{"num_hidden_layers": 9, "hidden_size": 256, "n_experts": 40, "experts_per_token": 8, "d_expert": 32, "d_shared_expert": 0, "hidden_act": "clamped_swiglu", "moe_layers": [2, 3, 4, 5, 6, 7, 8], "router_score": "softmax", "normalize_top_k": false, "routed_scale": 1.0, "balance_loss": 0.000444, "balance_bias": true, "router_z_loss": 0.001, "init_std_router": 0.0234, "lr_router": 0.000737, "vocab_size": 16384, "norm": "layernorm", "norm_eps": 1e-07, "tie_word_embeddings": "early", "optimizer": "soap_variant", "learning_rate": 0.00289, "beta1": 0.95, "beta2": 0.95, "batch_tokens": [32768, 65536], "max_seq_len": 2048, "train_tokens": 654500000, "max_steps": 13593, "dataset": "wikipedia_en"}
Below are experts of layer 2 (counted from 0) of a mixture-of-experts language model. Rows are named gate (a neuron's input weights, with its number), up (a neuron's input weights, with its number) and show model dimensions 0-255. Each number is 200 + 30 x the weight over its row's rms, rounded and kept within 0 to 999.
Before each expert's rows: "gets" lists some tokens that make up at least twice as much of what it gets as of all text. This comes from a sample of Wikipedia text that the model never trained on. Tokens count by the router's weight.

# expert 36
gets: " to", " was", " is", " and", " were", " for"
gate0,188,212,196,235,173,231,239,224,176,200,216,191,217,230,195,225,162,219,203,193,195,190,209,278,205,181,188,131,211,246,210,236,224,197,164,202,187,221,196,194,180,198,206,196,234,215,237,178,224,124,177,195,150,177,164,239,169,207,179,239,211,214,192,258,212,246,204,201,180,174,187,168,204,187,189,155,233,191,187,217,267,178,178,169,210,196,170,329,162,223,188,221,240,207,184,222,154,250,218,243,291,201,230,176,197,188,216,224,179,183,183,206,164,219,171,186,140,232,206,224,230,213,195,140,228,194,240,217,245,207,172,225,214,204,159,181,233,231,168,146,199,211,224,169,238,179,240,233,149,179,177,231,226,199,219,206,185,177,180,188,146,230,166,165,179,140,259,205,209,194,200,162,166,242,172,241,182,225,162,227,193,225,160,179,169,180,202,185,213,229,188,168,207,192,208,152,201,173,235,164,194,171,174,200,178,187,161,178,188,183,204,207,221,238,157,232,122,195,225,154,185,230,201,217,215,208,282,230,190,196,211,167,169,210,201,180,213,234,191,216,198,198,190,232,178,203,207,248,214,244,244,223,189,275,181,178
up0,179,181,208,224,245,168,248,184,248,192,259,198,183,192,188,192,108,252,202,158,222,206,192,196,220,219,273,232,188,213,236,201,192,219,230,270,222,146,217,149,211,213,193,214,235,189,222,201,163,207,195,196,207,189,209,239,188,233,257,194,181,195,221,165,230,207,183,190,216,158,225,147,238,181,180,205,200,221,202,244,237,195,207,243,193,165,231,173,236,184,214,261,167,153,211,198,213,167,177,198,182,140,133,199,184,232,209,207,228,256,170,200,183,175,238,235,165,178,178,232,191,199,195,233,188,158,195,241,165,170,170,159,146,236,216,125,221,178,157,240,175,209,193,194,197,234,138,185,187,188,162,200,160,189,130,210,193,168,165,178,219,183,178,170,200,173,217,207,183,221,227,163,169,196,191,238,180,150,222,186,198,203,201,166,190,192,182,240,174,215,186,200,178,220,221,188,230,252,207,227,206,185,206,222,179,218,235,196,228,248,153,180,174,152,228,184,172,264,244,157,194,156,160,205,217,167,207,212,271,207,237,203,202,224,204,220,258,249,203,157,224,236,228,192,173,202,265,204,170,188,177,202,246,208,193,259

# expert 31
gets: "1", "2", "0", "3", "6", "4"
gate1,229,253,219,173,202,224,253,229,216,147,204,210,243,154,217,160,146,175,240,195,228,187,198,208,202,215,204,171,222,236,176,233,176,185,204,178,230,183,203,191,220,195,226,204,191,257,198,174,262,132,156,230,209,234,215,251,191,161,212,252,163,189,196,133,236,141,184,197,201,180,261,184,237,204,218,231,220,185,272,200,241,200,177,202,194,199,213,207,190,161,175,222,183,191,226,199,220,207,254,207,209,203,181,193,255,203,181,209,176,242,200,231,262,192,196,251,240,195,164,137,164,239,204,196,191,158,157,164,226,134,212,198,215,222,223,223,184,207,191,162,182,179,192,180,200,190,141,218,179,192,183,221,263,168,244,226,218,231,180,160,198,211,207,203,217,167,214,150,228,202,169,201,197,233,191,145,153,174,206,189,150,225,173,202,216,218,204,188,165,192,191,211,165,205,244,178,154,170,173,162,190,201,203,229,154,192,211,199,199,239,215,274,188,235,194,192,184,269,202,199,186,172,146,211,179,248,205,163,145,171,153,191,214,197,179,188,154,207,199,203,213,188,221,207,149,219,245,224,170,189,278,152,168,272,242,204
up1,201,263,168,205,225,235,210,198,218,160,203,214,200,180,192,231,201,191,200,207,160,163,184,203,166,185,167,212,239,190,173,240,143,217,153,179,166,203,198,198,184,129,215,235,106,176,176,170,181,154,231,216,265,179,237,219,175,213,179,266,202,187,204,179,222,200,218,198,165,172,189,192,187,143,154,256,183,203,272,222,195,215,194,224,220,142,159,246,191,185,270,177,168,174,219,211,177,245,203,156,207,223,206,270,226,137,222,144,206,198,180,210,228,191,176,197,209,221,188,201,207,170,207,206,222,176,203,244,208,237,206,181,202,188,221,233,176,200,234,176,243,202,127,169,181,223,209,144,168,258,214,255,182,177,201,233,253,177,228,209,209,253,187,210,209,163,226,278,186,184,204,205,160,280,162,177,191,210,188,209,191,225,189,143,206,199,216,196,187,197,171,211,192,198,201,167,227,236,201,175,159,219,164,228,167,207,172,192,236,246,212,211,219,225,252,220,242,178,203,228,247,226,195,194,166,254,181,165,201,176,175,185,153,188,227,242,193,238,196,186,231,208,252,198,150,154,189,222,244,232,217,192,224,195,214,207

# expert 29
gets: "\n", "\n\n", "-", " (", " C", " S"
gate1,261,180,218,211,195,242,246,149,148,209,189,234,160,223,230,229,178,195,265,167,196,243,194,214,215,220,205,203,195,236,162,184,168,182,216,225,188,207,191,188,150,228,199,215,183,206,213,201,201,131,223,227,209,238,208,226,170,169,225,186,186,195,184,215,218,252,252,196,247,162,230,166,191,204,187,221,240,165,175,160,193,160,173,195,192,209,190,150,212,201,228,196,242,222,189,164,220,166,184,200,192,228,175,232,202,201,212,183,216,198,184,223,206,208,218,272,150,170,225,214,178,173,227,224,192,224,203,202,216,218,222,198,133,156,232,140,170,136,230,222,165,231,155,154,158,207,219,201,198,172,135,203,197,202,198,195,205,250,139,249,189,186,153,230,211,178,186,192,229,218,174,150,152,209,201,210,184,224,140,237,173,273,190,207,250,200,207,227,159,192,209,199,247,192,214,211,195,177,212,243,236,206,187,202,212,186,226,232,253,253,236,210,202,178,205,217,238,164,218,177,185,169,236,167,221,187,197,161,253,172,220,194,213,127,253,162,172,169,229,237,191,232,208,179,264,215,233,140,167,229,261,178,241,155,163,235
up1,218,200,200,184,219,211,228,181,230,215,252,186,166,202,217,243,204,150,271,200,206,194,147,213,169,205,210,178,194,178,203,122,195,156,211,179,211,221,266,177,229,211,185,266,157,197,214,209,193,176,184,228,205,211,202,185,184,251,212,145,208,222,227,231,169,191,225,200,231,172,164,252,216,172,265,175,154,260,190,215,253,173,201,226,187,194,224,190,140,194,269,219,245,187,207,209,240,184,176,233,219,234,228,200,219,227,199,238,187,189,200,196,196,206,190,172,194,135,212,166,149,150,202,164,176,206,245,199,253,143,188,150,195,195,178,231,152,183,169,229,193,219,194,159,145,266,218,188,236,244,243,219,172,244,253,212,198,161,183,166,194,122,170,219,152,174,187,215,171,202,166,188,223,242,195,259,188,235,190,242,196,224,179,240,177,208,216,167,226,129,187,210,201,238,166,190,203,186,229,211,221,218,209,172,202,222,184,158,222,199,253,201,225,234,176,157,197,203,202,187,229,168,197,234,166,220,213,174,235,213,189,200,201,149,195,187,180,205,119,208,198,229,163,234,199,246,199,219,258,172,207,230,189,205,188,160

# expert 15
gets: " | ", "1", "2", "0", "–", "3"
gate0,160,167,227,235,250,215,165,179,192,177,252,155,195,172,267,183,218,161,157,208,189,270,177,185,285,193,212,192,174,155,231,139,193,192,233,163,224,217,221,167,198,146,202,200,204,161,135,184,174,164,179,201,178,169,226,200,218,186,185,267,197,236,173,251,190,230,158,143,190,208,194,219,181,189,240,157,165,209,257,193,227,255,223,160,252,211,236,184,202,196,209,217,176,234,166,182,190,256,202,178,232,207,198,216,178,262,215,211,160,208,189,233,206,232,238,204,203,255,246,189,181,232,213,233,248,189,219,182,199,186,183,189,193,178,217,181,168,204,170,200,200,145,222,199,222,225,239,219,234,207,260,164,225,212,149,212,193,180,184,158,214,183,235,188,159,202,213,143,161,214,203,205,194,200,215,162,194,189,204,233,220,190,259,175,192,270,198,272,223,232,158,169,194,243,199,221,247,156,179,198,231,190,187,183,160,202,210,204,172,144,183,233,161,184,160,238,215,170,213,161,179,171,249,241,181,160,209,231,208,228,225,155,205,211,173,200,214,211,158,196,165,221,201,211,212,221,205,153,176,199,244,220,193,253,203,235
up0,257,205,170,192,224,197,163,220,204,249,192,215,202,139,192,226,182,193,187,180,172,176,144,205,192,196,244,176,234,187,173,186,189,220,160,223,225,166,305,178,157,204,201,212,180,170,104,181,196,217,153,165,169,187,232,249,204,211,233,223,164,237,181,187,208,220,293,161,213,201,213,188,178,184,174,198,159,230,191,224,251,182,229,254,194,235,193,175,228,219,180,220,213,217,178,193,287,190,150,214,218,191,208,200,225,199,208,223,178,174,177,215,242,189,195,168,190,207,123,179,260,210,230,184,246,180,153,207,251,192,215,150,137,221,216,201,223,199,174,213,185,186,214,213,219,179,216,205,225,205,183,213,227,166,230,216,150,194,165,179,166,181,186,195,205,171,253,233,172,229,230,198,189,232,204,231,174,194,187,224,224,198,206,183,223,175,124,229,209,181,156,142,192,247,216,158,154,166,199,183,212,216,232,277,210,201,203,201,209,208,220,244,221,235,192,194,228,221,203,205,191,211,179,218,205,163,177,248,190,217,199,224,219,260,175,195,288,224,199,190,154,213,160,151,197,195,165,221,199,154,176,268,190,202,200,192

# expert 22
gets: "\n", "-", "\n\n", "| ", "|", ","
gate1,179,240,282,260,167,174,229,177,243,205,181,222,256,213,202,201,211,193,191,247,160,198,194,236,191,203,202,214,216,181,243,216,213,167,143,194,269,207,226,232,174,201,232,190,239,167,153,214,187,181,215,229,231,214,206,249,225,154,197,249,149,179,185,194,216,167,232,174,217,257,154,228,221,178,175,255,207,154,181,200,194,248,141,154,243,227,226,173,200,215,208,186,229,220,209,180,203,178,164,193,190,186,207,206,189,248,247,204,173,244,133,224,210,122,188,220,202,172,190,202,245,221,182,184,195,223,171,180,202,215,139,166,159,266,240,135,175,201,233,194,157,182,165,231,229,152,206,225,215,145,124,216,194,151,197,203,192,233,181,184,190,185,226,225,221,170,172,179,199,188,203,177,202,272,161,164,217,222,160,215,151,198,204,212,186,225,222,209,210,202,170,157,177,214,206,238,209,153,171,252,204,189,171,200,235,174,208,173,259,228,196,228,189,218,197,206,189,179,229,243,180,178,215,169,157,180,200,190,221,203,186,189,177,205,209,157,141,201,230,244,178,177,189,175,212,204,186,227,226,180,276,150,161,206,179,208
up1,212,114,201,159,179,151,250,191,210,193,202,254,183,217,165,218,183,203,189,208,222,226,229,222,224,177,209,200,232,135,236,222,217,163,220,213,213,173,183,188,172,234,205,123,240,206,189,217,152,187,210,192,216,233,239,195,172,261,232,189,173,200,229,186,258,216,198,223,197,191,191,198,221,218,205,188,190,251,226,177,190,202,190,271,192,116,169,240,206,145,176,221,184,226,210,202,183,209,228,217,236,169,173,227,251,218,162,238,181,224,153,218,206,217,188,229,210,199,139,206,251,145,176,143,213,159,181,190,210,215,260,209,177,198,187,181,247,149,146,184,230,155,203,194,246,224,191,195,160,267,170,224,237,224,222,157,248,221,211,246,223,133,209,176,215,219,193,194,207,192,225,205,152,203,216,198,275,208,178,224,191,212,233,207,218,113,175,225,187,205,233,255,167,197,224,189,164,218,229,224,154,160,192,198,205,182,184,160,202,171,197,183,190,174,217,185,203,197,209,204,207,151,233,171,206,176,181,178,247,211,199,145,226,234,213,224,162,218,196,160,207,171,169,150,208,170,216,221,193,127,209,238,178,163,181,194

# expert 21
gets: " and", ", ", ",", ", and", " to", ";"
gate0,212,229,175,214,170,205,163,195,174,243,168,217,191,254,184,203,202,173,179,203,134,172,217,199,225,178,194,233,200,212,153,191,199,190,168,236,166,223,165,224,212,209,152,225,232,171,141,236,194,229,206,273,159,202,184,195,192,183,196,157,169,245,173,177,175,169,188,217,263,215,194,242,216,246,203,194,177,212,213,217,220,197,218,216,226,204,201,250,196,171,225,161,186,203,220,207,206,256,206,239,177,302,233,254,216,226,196,187,249,222,164,186,195,203,210,218,134,176,193,180,191,162,212,248,155,155,154,163,209,201,171,183,203,213,223,216,182,218,205,241,202,226,253,195,245,225,187,244,276,223,213,232,187,232,230,211,168,228,223,217,215,167,199,163,224,219,249,154,226,150,229,179,215,190,161,166,183,199,217,214,198,205,176,231,234,227,185,192,217,162,176,182,196,206,256,169,220,184,210,205,207,229,146,176,223,169,203,232,175,176,183,220,217,185,239,148,173,209,161,197,178,165,167,196,165,191,132,204,169,173,100,202,238,230,218,178,182,221,185,204,158,224,219,213,209,144,168,212,239,204,204,170,124,120,203,213
up0,159,175,205,219,250,180,185,220,195,176,174,246,254,145,206,198,174,215,237,214,274,202,138,160,198,226,249,246,207,251,186,198,189,184,231,241,232,247,211,172,193,236,177,181,205,230,226,178,192,197,209,190,171,217,209,210,208,252,221,203,231,155,161,212,224,242,195,204,228,135,160,176,183,179,182,207,206,178,222,249,244,195,214,191,198,199,234,182,186,249,212,178,206,181,211,192,195,224,231,161,219,230,197,166,188,204,162,158,225,237,228,189,190,181,225,223,221,107,218,161,171,185,139,200,204,227,118,202,222,217,175,195,215,172,152,194,196,204,140,163,166,212,176,184,227,183,194,201,192,251,197,218,177,211,180,242,162,188,195,216,255,270,210,238,170,229,217,231,181,195,205,222,144,171,216,247,167,230,173,184,140,188,170,201,174,213,255,224,166,248,212,189,238,161,187,202,199,199,210,196,245,132,221,220,229,186,211,237,190,223,213,153,185,221,193,229,218,225,227,212,184,137,170,213,205,176,187,192,179,139,188,191,229,195,280,162,173,208,168,162,187,194,145,232,221,218,228,277,213,180,208,233,227,171,187,176

# expert 10
gets: " |", "\n", " | ", "\n\n", " |  |", "=="
gate0,188,203,209,206,191,151,168,238,162,218,191,218,246,191,230,200,168,178,227,185,190,205,207,186,169,207,212,188,182,158,244,155,230,271,252,235,217,179,214,195,216,182,247,230,225,192,219,227,158,251,229,209,229,209,150,205,211,192,228,188,201,221,169,227,108,232,181,155,239,195,220,227,166,176,179,173,234,183,184,173,239,254,224,155,172,176,230,181,196,193,138,222,231,234,192,188,178,154,145,231,215,218,224,260,207,222,202,211,234,201,157,211,229,130,226,179,180,184,144,233,170,183,197,188,244,170,206,184,252,167,255,194,142,203,220,211,180,195,167,187,151,209,226,194,190,171,204,201,222,167,189,213,210,251,164,214,252,227,179,189,170,203,221,186,238,202,174,214,226,218,220,230,151,257,222,204,194,186,147,197,235,231,211,207,227,188,167,139,188,146,197,163,214,219,182,162,235,220,163,231,213,270,194,247,188,174,154,196,213,178,199,240,186,250,161,188,252,212,175,176,186,226,146,217,148,216,197,237,175,177,208,206,199,176,178,221,196,180,234,201,187,207,254,179,179,225,197,257,194,150,176,212,188,216,227,286
up0,206,219,233,216,169,202,201,228,178,222,236,211,179,220,230,189,220,221,237,162,239,205,179,177,148,173,241,212,176,135,186,189,198,259,191,214,200,195,206,188,207,196,215,185,217,194,236,248,217,205,239,203,201,215,186,211,162,211,171,240,219,191,200,185,227,161,183,210,257,145,200,217,242,220,205,236,188,155,177,267,198,192,180,214,241,207,118,203,206,190,180,194,174,136,185,211,252,196,206,178,167,176,206,181,227,149,150,181,187,167,230,229,201,174,206,215,218,227,144,160,192,199,252,206,200,206,196,230,204,249,204,153,230,219,169,186,153,217,166,227,210,149,127,187,207,267,212,206,246,214,140,246,179,171,198,149,202,192,234,158,172,222,193,246,219,224,252,192,189,157,206,199,236,188,177,213,233,205,171,212,222,256,170,177,254,167,253,188,181,259,157,222,178,208,172,256,170,239,187,180,202,212,231,159,201,214,211,183,190,277,247,220,191,222,222,224,167,199,248,146,207,220,208,190,135,212,187,233,190,203,143,212,146,175,238,219,215,177,168,245,203,179,196,214,126,204,209,180,186,156,159,198,190,151,222,180

# expert 13
gets: "2", "1", " | ", "\n", " ", " ("
gate1,192,187,208,230,205,233,187,190,209,197,213,141,228,165,230,185,188,213,228,169,201,257,224,179,181,270,191,235,165,189,200,220,185,195,219,225,238,178,189,200,205,220,193,158,171,198,183,202,154,189,242,206,201,193,186,103,211,215,194,201,243,155,264,213,242,188,214,239,172,159,151,217,196,196,235,201,207,151,200,188,207,205,229,202,159,211,169,279,195,199,182,209,252,164,141,161,221,212,193,190,184,205,223,198,208,167,204,134,156,270,196,157,185,224,169,190,199,209,215,153,245,206,183,200,190,182,262,197,206,253,166,208,173,175,202,210,184,211,173,234,190,263,277,186,151,207,225,206,195,204,186,192,256,186,159,210,252,169,131,204,142,243,200,168,182,227,172,245,152,175,217,182,196,271,189,166,237,176,181,194,219,185,160,161,252,185,160,211,224,205,208,179,215,198,214,184,188,212,214,266,177,200,181,214,200,173,208,175,184,202,215,139,183,142,192,157,205,218,229,215,157,218,188,172,186,253,223,228,235,234,174,203,166,210,257,237,189,173,168,171,239,198,191,211,166,164,172,187,219,236,221,224,180,219,232,265
up1,266,202,231,183,202,235,200,180,177,212,202,211,147,211,183,241,214,228,217,177,162,223,213,163,208,162,227,198,197,163,219,248,179,195,188,147,209,215,196,230,240,156,218,172,230,196,200,195,234,183,184,235,234,196,259,173,205,150,233,169,183,258,257,160,225,230,207,202,175,215,175,212,238,191,169,158,219,216,188,241,258,203,182,264,238,221,225,225,169,210,146,201,227,184,200,213,230,169,202,181,215,174,250,105,161,260,187,180,165,216,152,167,258,189,175,236,159,257,200,163,285,187,160,226,202,179,180,214,242,167,182,197,212,173,188,213,208,244,180,166,178,186,213,221,213,181,182,243,178,213,213,161,239,131,241,200,180,164,175,171,150,241,206,225,220,188,231,203,182,160,216,205,178,250,194,193,187,185,238,207,231,218,179,195,190,155,226,182,172,218,175,178,147,212,189,198,221,155,173,136,238,200,154,271,202,233,210,194,207,163,217,169,185,200,209,214,170,255,236,218,209,175,194,208,178,183,233,206,185,218,145,162,187,202,173,191,223,184,198,159,121,167,210,221,185,153,181,199,213,217,174,190,182,169,221,230

# expert 8
gets: "2", "1", " |", "\n", " | ", "–"
gate1,248,219,208,238,147,210,207,243,155,226,221,185,228,185,189,274,202,177,201,251,186,204,198,149,199,229,182,212,183,231,260,224,233,242,177,212,256,224,194,205,182,150,166,214,202,210,181,172,150,229,132,246,164,169,210,149,196,228,204,167,271,206,190,169,219,150,140,171,250,182,195,171,220,147,260,166,233,204,201,230,164,151,167,228,206,226,257,228,202,196,187,190,147,184,199,198,192,220,226,166,199,191,207,187,214,246,174,153,216,243,185,165,235,242,212,239,207,225,206,168,219,173,207,180,219,211,177,233,162,201,171,153,183,223,181,164,218,194,188,179,214,196,180,247,182,187,155,173,174,217,150,189,189,216,161,154,190,220,191,216,219,229,248,184,187,174,169,210,168,200,195,210,245,212,216,198,225,197,181,213,204,200,192,283,260,158,216,195,161,185,202,208,179,194,203,144,173,186,218,189,178,217,206,279,203,219,204,182,257,135,181,231,179,204,215,249,189,217,226,232,218,236,192,179,169,172,175,222,224,121,208,246,243,197,187,226,143,220,195,195,245,201,185,218,223,189,209,207,256,175,202,193,170,230,250,235
up1,186,210,190,207,206,177,161,229,236,146,226,236,193,192,169,183,215,225,201,203,158,145,237,210,178,171,210,198,218,165,181,230,240,108,208,228,208,184,225,135,248,197,216,236,228,184,210,194,230,262,262,264,188,209,214,140,212,243,181,175,175,216,182,218,203,186,216,170,149,156,231,177,168,235,170,185,196,232,198,238,165,210,162,231,219,132,207,198,189,204,216,232,237,197,158,179,186,219,183,254,225,152,168,175,160,128,197,235,196,205,243,245,166,196,240,185,208,177,198,242,145,204,196,181,183,210,223,193,166,252,204,189,202,154,235,220,235,199,203,181,243,258,142,212,155,216,139,211,180,207,206,215,257,169,139,218,183,181,177,218,267,225,176,231,179,203,190,232,209,164,211,269,162,161,214,189,160,190,194,193,153,180,216,197,207,223,202,216,211,202,177,169,197,241,245,233,234,254,215,205,166,207,188,166,204,158,159,201,236,239,214,188,210,201,204,236,201,163,165,188,173,166,191,247,217,163,233,194,197,241,193,155,199,220,154,241,160,201,204,163,240,211,215,192,185,192,159,216,169,213,223,232,207,175,181,232